Below are experts of layer 7 (counted from 0) of a mixture-of-experts language model. Rows are named router (the router's row for the expert), gate (a neuron's input weights, with its number), up (a neuron's input weights, with its number) and show model dimensions 0-95. Each number is 500 + 25 x the weight over its row's rms, rounded and kept within 0 to 999. Numbers have three digits each.
After each expert's rows: "comes after" lists some tokens at least twice as common just before its tokens as in all text. This comes from a sample of Wikipedia text that the model never trained on. Tokens count by the router's weight.

# expert 11
router:506479531524468505537504536474531495553535475511469498494464479516474454581474489492502540506517477489463572492519491488501508523489504514471488526528527493512542499465518505463500507514509498527504501514481477520514515470497523483528518521530500511482513464504526505511483509447488485518
gate0:501470491487498495503539514511475467499537487527485501504500504480509535463470508484531542512511536530476545514451499487483491531515515530510484477545507497529505484507496509510491531524493516510512483493516487489521490448515475495491519490457489523473531507537492490494495537513484476554
up0:535504594459513506522479539500488570492508480494499488532490506530497499468501530510501510501462505502544505536514497517538488549493522526491514501471531542467465467477467499500515484493539492522499475466464498510507515479497480524507515502504481498501484478488543486484469536498544497483
gate1:530545494483481507563497501512483541501480493549474537483512509506501505475495486482483499457534504476457473512510496484482481470518508536460463502480552529517480482548498514507491505499453528487504539488498499502485554496466462549476498474475500533463480508506523506485501464451482490499
up1:509458477504443471502539558470505484538504482507491489482575479507492468556510476495468513529480470495517463510535505493538475531485481488489518535483497527503487455488520514496444525486491508484486490521490525468469489468469493469530462475492511471471529495495515498523491527495463545481
gate2:495509459500528534519513472493493450515485512545516506507502459452481486546493524516508516553478467506500541491470528442484512528514473506556535498518532502488484503516476505540444472532496501446534526498495490467502502519497477453477523512442483515493497548523532474482474496546491482488
up2:476534525507507489504498481520501467505505482485489538504489508524503495518479520517511492479513513494511458530542473507491453493486474468586527524493541536518482513517522504518513508504473493509480479503493477502471512523517534453473499516519503467439540552497506509443466536449512489508
gate3:565482491453506482509515484506530485515474491481515457463526507496510460464515490456466499490483541533487481463488431513547523507510506490459524508496503464518540535513516493501442536517496488466440489532505468460454502492535482512507497463543471519486523533506529510455493492515490513531
up3:500494503512497508558465527539490541470495502542487527480454507508523501489514493536508474459464484531531490558504543532500530506528499483448497492505481524538462497449526505503505497499499506465483505457517523506561476469519504536504488546488479481475519492521540493473521492460519477500
gate4:513517543506464465541528487512493536482490475516523515500505498510478495519492542500466480501489468492494481510464498561471509508492516491483531478510532524479518483491540505482489491499478514455457521502477479551497470546509487485476478506446548522477508505455462516460494502515538520493
up4:514494481491522502521489534514506542515522531490477492508485539486544490476501480508431536493498466511495510481480543524507506510518501483511503495482509467554531570491526473521486502507485519513500480497506489515497478500510504497504533539495487423474503530531505464483496543513509476436
gate5:532514497493519514479485471464490504482440475523512482441500498515505508528489494494477520472482511486485525490503493477498526454498524454476519526523510467495509509497477516471478517512510526532525506518500493473508499511469524524472487510503473513538493492483501513483522492528519452541
up5:518518500493517474568508487466459516484533471522492529521513549476485516481540489478465519504484523558498459491539507532500481536477495539512518522497496532546541465495513541469522472529516527487519497516532542470486556483515522486496525458507478514489479532510465539475501522490546489505
comes after: " |", ")", " |  |", ".", "===", "=="

# expert 0
router:477453510454527476514489476470499523517485508521529477489529481489471537466535520473464528527468530470499513481461481534535478513532520541483505506473520522490546481514474551458503541504509528548449491497526475507476489496509530498528476564482508477546466532525509503480496475509502437515
gate0:507507527511506474519504460479515487477546470525524500469517533484522480443458455545510505527549506504451539502462534528530512547497519518516514494483504492532511500501487494475459547503464513505490486527531543482471468473510475514503462465523515422540473535500530544487500484473479486543
up0:513479511525547428496484504473465449498491530477487513500518505492456488464480519493483509454490494558484490511518533532482489506485493492483484459487490534524502485487520541544506559493510497526535540474522502497473539511482501497500523486461500494508509497478454564550462479496500496491
gate1:466459539461539492530472523514469519502465479529528483525503484511484492477484529488482498457464499519476503513495475523530510501521489482483488494505508533491524520508501521506505546519499523505466497524491464472490520465509539524483463490493511538523491519465532535459510500511518512520
up1:499462494466478509487484523488543512510485499494527447470523489529493469519484497498517539527452512507469533473520516526495525513478524468488514525536520487461509504462467509506497486528515491497521526487558495492438502514514477502537476483466475491482534503489493483524494464480511496474
gate2:480540492482493496456523471464505450480519528504529528502536477515497514492539508511478457472481494498496515473520509531495477524505481520462484504510488491511507541482488527520463496485520522512511498530485480487450492503510459506524492514485477490498481501533468524529482505515508471518
up2:511495493521487499498484514528500509508519538478479515508522501516520505534509491505558505493526480469501480457504459552511461453451498521512526475503512491472493474491503531474477575516507535499501496466519470528485497528520493473533521513463484510502444489484487481483513512526481545482
gate3:486532543458527486537504498462524511461491467517523510474509466485468550503458547477499478481509510477496485494519462501498472500487465516480483506497507471481482489519511532468507532468488480503504521540519471565477545514514558517509483555492543501512484497508487433486432530528518517472
up3:506491532504499532579476522485503516490512515512541491500518490570518468459478481504486535506495518519507493543500495524515488502525502530512519501495559467454501485491495531537542468514536493524540514513500474456477515512472506535509484465478463472473520495466442511416512498487542549493
gate4:512499452490477490482477495490486478489496487520499518508493485514528532527476483512531497541529501495481529497534469500486522509516502501532564497513493500545491467493449475529529527460437512515501492518470471468470549500514511492534506507504525443538530511549505546513534510506493482541
up4:529504478518500479514459500467517502506485543508535490495526512520495524504490520523522513484511518466526467503488488516499529570512532487476455535497511493510499501495514500514489505503476545546485525512466449451482514527498475491553528533492502470474501514491482527471539508507474576510
gate5:446532534449539444538510484475497511509494509522482475496493498492492540524512549493509498508511519489507515515512554487501542514491535520493514547532507486472481544538493510496474520529487504528519482494526469515470514516512502504489461536485516585524487489465492527495501475478528492566
up5:495496483452508519506486502528543514505522457509511505517536501509463485485481501480465500485512493516514512492479506536524550489512503508489509506513486444544469482491499508528507502489511479513502519505498509521502504479519486483506552501489538501509485529515486461466512485532499504477
comes after: "\n", "\n\n", " =", "==", "===", "-"

# expert 10
router:487513499506471539473499530525526490470503487516512523488501504499532487471519490538464469493472538538519506515509448470499571459543540494495498509523536535493512490496505500469498524515497494478573497494489454473533494527451485480468478492512493472485474530521456504499504500515463554497
gate0:491514518465512489500464459500461510462468471490487498485474452504546474465542502473506508483528498520517543493495491453503517489445506525485526500524507533526474525494497490526517524493506516497532475476488509484509532493500503455493513487510502492501479499477488453502513485521496520471
up0:510515479504504511477453471492440504508474544515458494460481512546542468510490494461521516481550466504486471525476493464509486496515484478540489515509530458516460480495475519511485516494465541476484540521520540462504514505478488465485495499510545501520513473492490449468480479519478515480
gate1:475535482507502490480502496527496517508536465541478484482503516504455537476491512464476473478474473491481491482501490483546511430483534490508514493522483496545484511504473515480486513499497496464499471502527541518527459500539514522497514504469458521557504525548508449483499491497483538470
up1:475500523457480512469531498532484516517516495505517489506511506491488491505486481473487539512501513517480499516536491531484540470488459477466496505502488526481504534468503521498522493496471495483489537533563483513540518481479484503474473567505471496506470473515542438512507511525499495508
gate2:491535522497522524460513449492492542515501473480490490497477450495508516502500514482502504478472475493472508526508487483470483543518518527520490464531495473520546525462519509483446486472524524500534487521535524517502453556479496501542466477483534484490487542501477524505517516473509529506
up2:505515451493492506499492458436514485521509499474500533468512523500534502512487478506481510491517516489510483523482481457547531506482513499500455571461480480516516499483475537483521494494480490433520510529509499518516456555466484502473453520465494508450501528504479479482504503501464478500
gate3:437506510487490523521443492520476483495488479509522518559514489506469467506526469499514494538497536551490471491506496461495514501543489524518535505492537512528488453502449486529478535419462490507515508531490563494549465535495545502516498513532508497506493493529437533523470484498529468479
up3:511517513480488536492472507481494490507518463503515482446502494492492460492504483488495519485513471534508514491514494520512494477490483487477483529472518509514503513513496489498486477498515546492518551548546540489526525488481514512470430531467450520519545541478541545520478495536485558518
gate4:557521489529492482508521496510537482473479527497499533530552460502521488525502518556457497507457508495488457478554519466497543488520448494494500511472538521555487466466493487504518455512485471481514472494493456488519506447561530549490503494445468512472499511508502475491525489486483531480
up4:481491467525551497532436498540474509478504468464533509493497529516527571500516491557491522503495487515477483511486537513502469522508503524518505469514489490494510504523563494532465486490511485483518555489494488489481511520555500474491487482523518516523503490473462509465483487521518522497
gate5:475512482446500504488542459499512511506485523512508472508454510507490490468488481513551482503439510514535460515515471542453526496518524517558541490522514485486505526485491571471482508512512481504480533509499520486493525491504486519521445515478489519502458503525450504486492482550516500534
up5:480479490498489501516470518537464531471487438506481438470512532532504474457498501444512503487520475500480481541514484472515470468501518548494494495487496473520452476491497487523509524511501505453530475459474503515528503483487481534493512450518510446489530528495490452524496477500498520538
comes after: " | ", "| ", "–", ", ", ".", " "

# expert 13
router:500526502473475505508455485488494541443512519512521503478487531461569473503520526534521460548510498545514461505477502518519525513534491459530472502543479559502441494537518521542485507479494542520501504483429487502518449506531505475499514492501552516476505519497463513512510472503522507531
gate0:484514536470496476544481490477527522474487503491510500500529522513524480530524539472487454518506472498494453473535494511495522505501528487515447508485519456552527446495560511537567517498483527510473501501482483531507458494510494519496545488481502508492529500485438491535472485468495445521
up0:538546506547473512489517457529503499475482501519485469545481518508487521564460467524505502499528517514485521502539486508451554530466517522500481502514534492480502487502460536488531474529480435470456528447478491475470537532472498515479455485491503482561483503470492491494464517473498489487
gate1:525513517494518478478443468474479510510475534498504488511509499461517526518505493461514488489483535491469490498512561578479500518513516501527474499503490467473461538511500515556511547474464486519480482488532510500532454500486494476482500524510488522467513441526491440513509519473552504478
up1:478485498509536478498484460496525494497515476514494491524462511487527502486506485512490505492501496511562554497517446444512495481489483491504529529442498502483466504503458466473507481507509467472520530494534486532516516510492514538513497505483505514524504519532550497445504550448517487480
gate2:492526499493478477505506506517464529516478512511487479518462509510516493485484480476529465547541491507460529514539499557495562499484543503483489527517475526528513499507528521477484534535509445494505517495472504444505483503558477493483480494446529521496509534518465481489474459503505495530
up2:511481512480523466490502526497486505492533533512476530513486480533505508518508531522441471514487521517465460498514530467493514495489486525531476535484462489508493479507478519473482476482466509504462503492543494485509499541526515512554519464505474503531508541484480499523524508495476481522
gate3:511518514518495500537498486522469533487551450508473455529517492512514516504507452502477476464498497514491517505527476529522479497526491509507499474555482514454468495539479550483470471480512491522505485533438531449490509477437519513493504519513478519484488486488483502477510550498530529505
up3:526510498500506530514511542477514500500454483526538492522469560524498519437479499485533515510477496473500538443504525477505500476524505544524464480508517470440507505563521514482510505490517535445501506514521514454505539530488449505497513455491496522537488524504451548529529481554504507514
gate4:503499506464514526519481507490499492469485488530567476534541533430454483487508473503514514501493533532481489528496479462499463511513478498498494466524487550528471483521515464512485508488461458529563472507505497488508490542494521509498500482488476525503497480469541520500509529489497503472
up4:498518489509477477468492520465523488512541473507504511528540493476485466523477515497470513522486474500500453468480482513493518512531521508494546508528498475529505499490489506501518516456488532482478452495507536487480502517492510512489488482531531531483524491520505460486509513475525476510
gate5:494498458466509462493470523500506499513486531475464518482525477481522539499520489503526528462503524507471446523470521526487493459483521475533485443474526510498530497507505510503502476535521495529520488504529495493463559457513458515531485539474487501465522520454448495509465466506509502495
up5:473528563505488468502512479495512500477515492463481481509480473489516489490467489532476527503496465500506461475484482474517473518533503503463514533515506444517455461504503533494487494495530530494538520564448481537547499542486485526495495513553523508531511508512485487496508457495503472502
comes after: "1", "2", " ", ",", "–", "-"

# expert 1
router:506486494525464495493541529451490493454484523554495496519488524501490512515491495470499507462520545494506518503483538493502482542524517477489534533494564483470540459464508518480450504515505519475496473491529481503512417486545482531529505524499527529502531496512523511499501522493502478498
gate0:490506517495540517516533487491531543491502526493492541521486481498472500505456495514510526499525492481509466482495495521493490499488526520543546543526516530463489493498516528524523513477487483463502506518474465488459515491476542499488519518487444509546501512500511517478541488501540493497
up0:498501483498490517483485540492517521473458515523497493493515498550512536463492539507502499494506504494479510521532493508486505526494468522489516524500490479531506512517494502428477482497530522527473491498529503485473487518521483539480518513496497491508522508494535493479544512478536564513
gate1:528484513504488475481512505504504483489522476508544511492541476528509445513494482546493504477505461501479506492499462492534477535512477474481525499501509529492514537493554479465470578499487494483485528517483494491512476525569485489545534479540485504528487520503459499508547480516512472525
up1:502479539509510462492479462523471488514448522487518478499523527493486541471484473475477528530468493540500494473514508517547552499453505516540495526493491546459509496494516475533453500499511512458498494499448495490503471563543515527499522495456537512477503477489511462463477538512439493531
gate2:495521538488463502488462502514483509457479444515481454455476489514502508494511517519527476448479540469487461488507483505508486469530499488477440536489495505483487517478449510527540517500484494528510565485490504485512444544502504523497533475476488503472496476456480470526517528496509522478
up2:526503522511504443494498514483516455527472519482527513459541473489483510490511511506504475499468529488553508467513501539441541471472534494505482507467500516502488482525469502475489494515496472559502498459500509496522503454498482491508470491491485538521477502480524478492519553520508502506
gate3:496497488488513489508480505442514512447465496505520481510489470442513500516504494559530469506472557529461480460493503498527538526485506452508488482498498465509527510495545503485489511450504491517482459518505513530497466568493516454465494505514520492532513494473499470508531491493516505512
up3:478515467517512545513512454519484494548504463499482490500509506499475504472477491479520468515464451477481522500477517486507481475492490514475495506489496482476505494511504515497448534483523506503522459592522506521560497522501526492476559514458520472490530503494507482455552498519486485524
gate4:486479459519516450493531497488486487478503449557521523521469506521488516506469508524466549526488484448480523525474519528487491509510513466506486523502481484476455466461483501478483484523541484501528503516459486510471468484459483516506450509482452493519526543494481491507482504482525534516
up4:471510471491505499501493465489494486475491537515484476487453511495535481508506502537546477469500473458495530512481517525559470496510504499495506496532507460494545535524496529473471476520483545517489487497437504519472513458483481508506501490508526494496489534534515481461527517530517489512
gate5:493536515486501484564469462517462525517455484521513430500503478503530513505524496543513504470469476476479533492502514519484509519529466506531474515514508465526513445497501528483511484495484562513498537482526481520498476468566489495483480515505439526500519521469504496520505504483556497462
up5:491503467499534534530471476493521462518543527507473483501507529494519486461511497442519533535543493459494518491521490537552477514482507536486486501531518457481526495552501468516494517493502533541473484523495495466460510471491473515506495538520464492486530470527477484521481501523524498475
comes after: "\n", "0", "3", "4", "6", "1"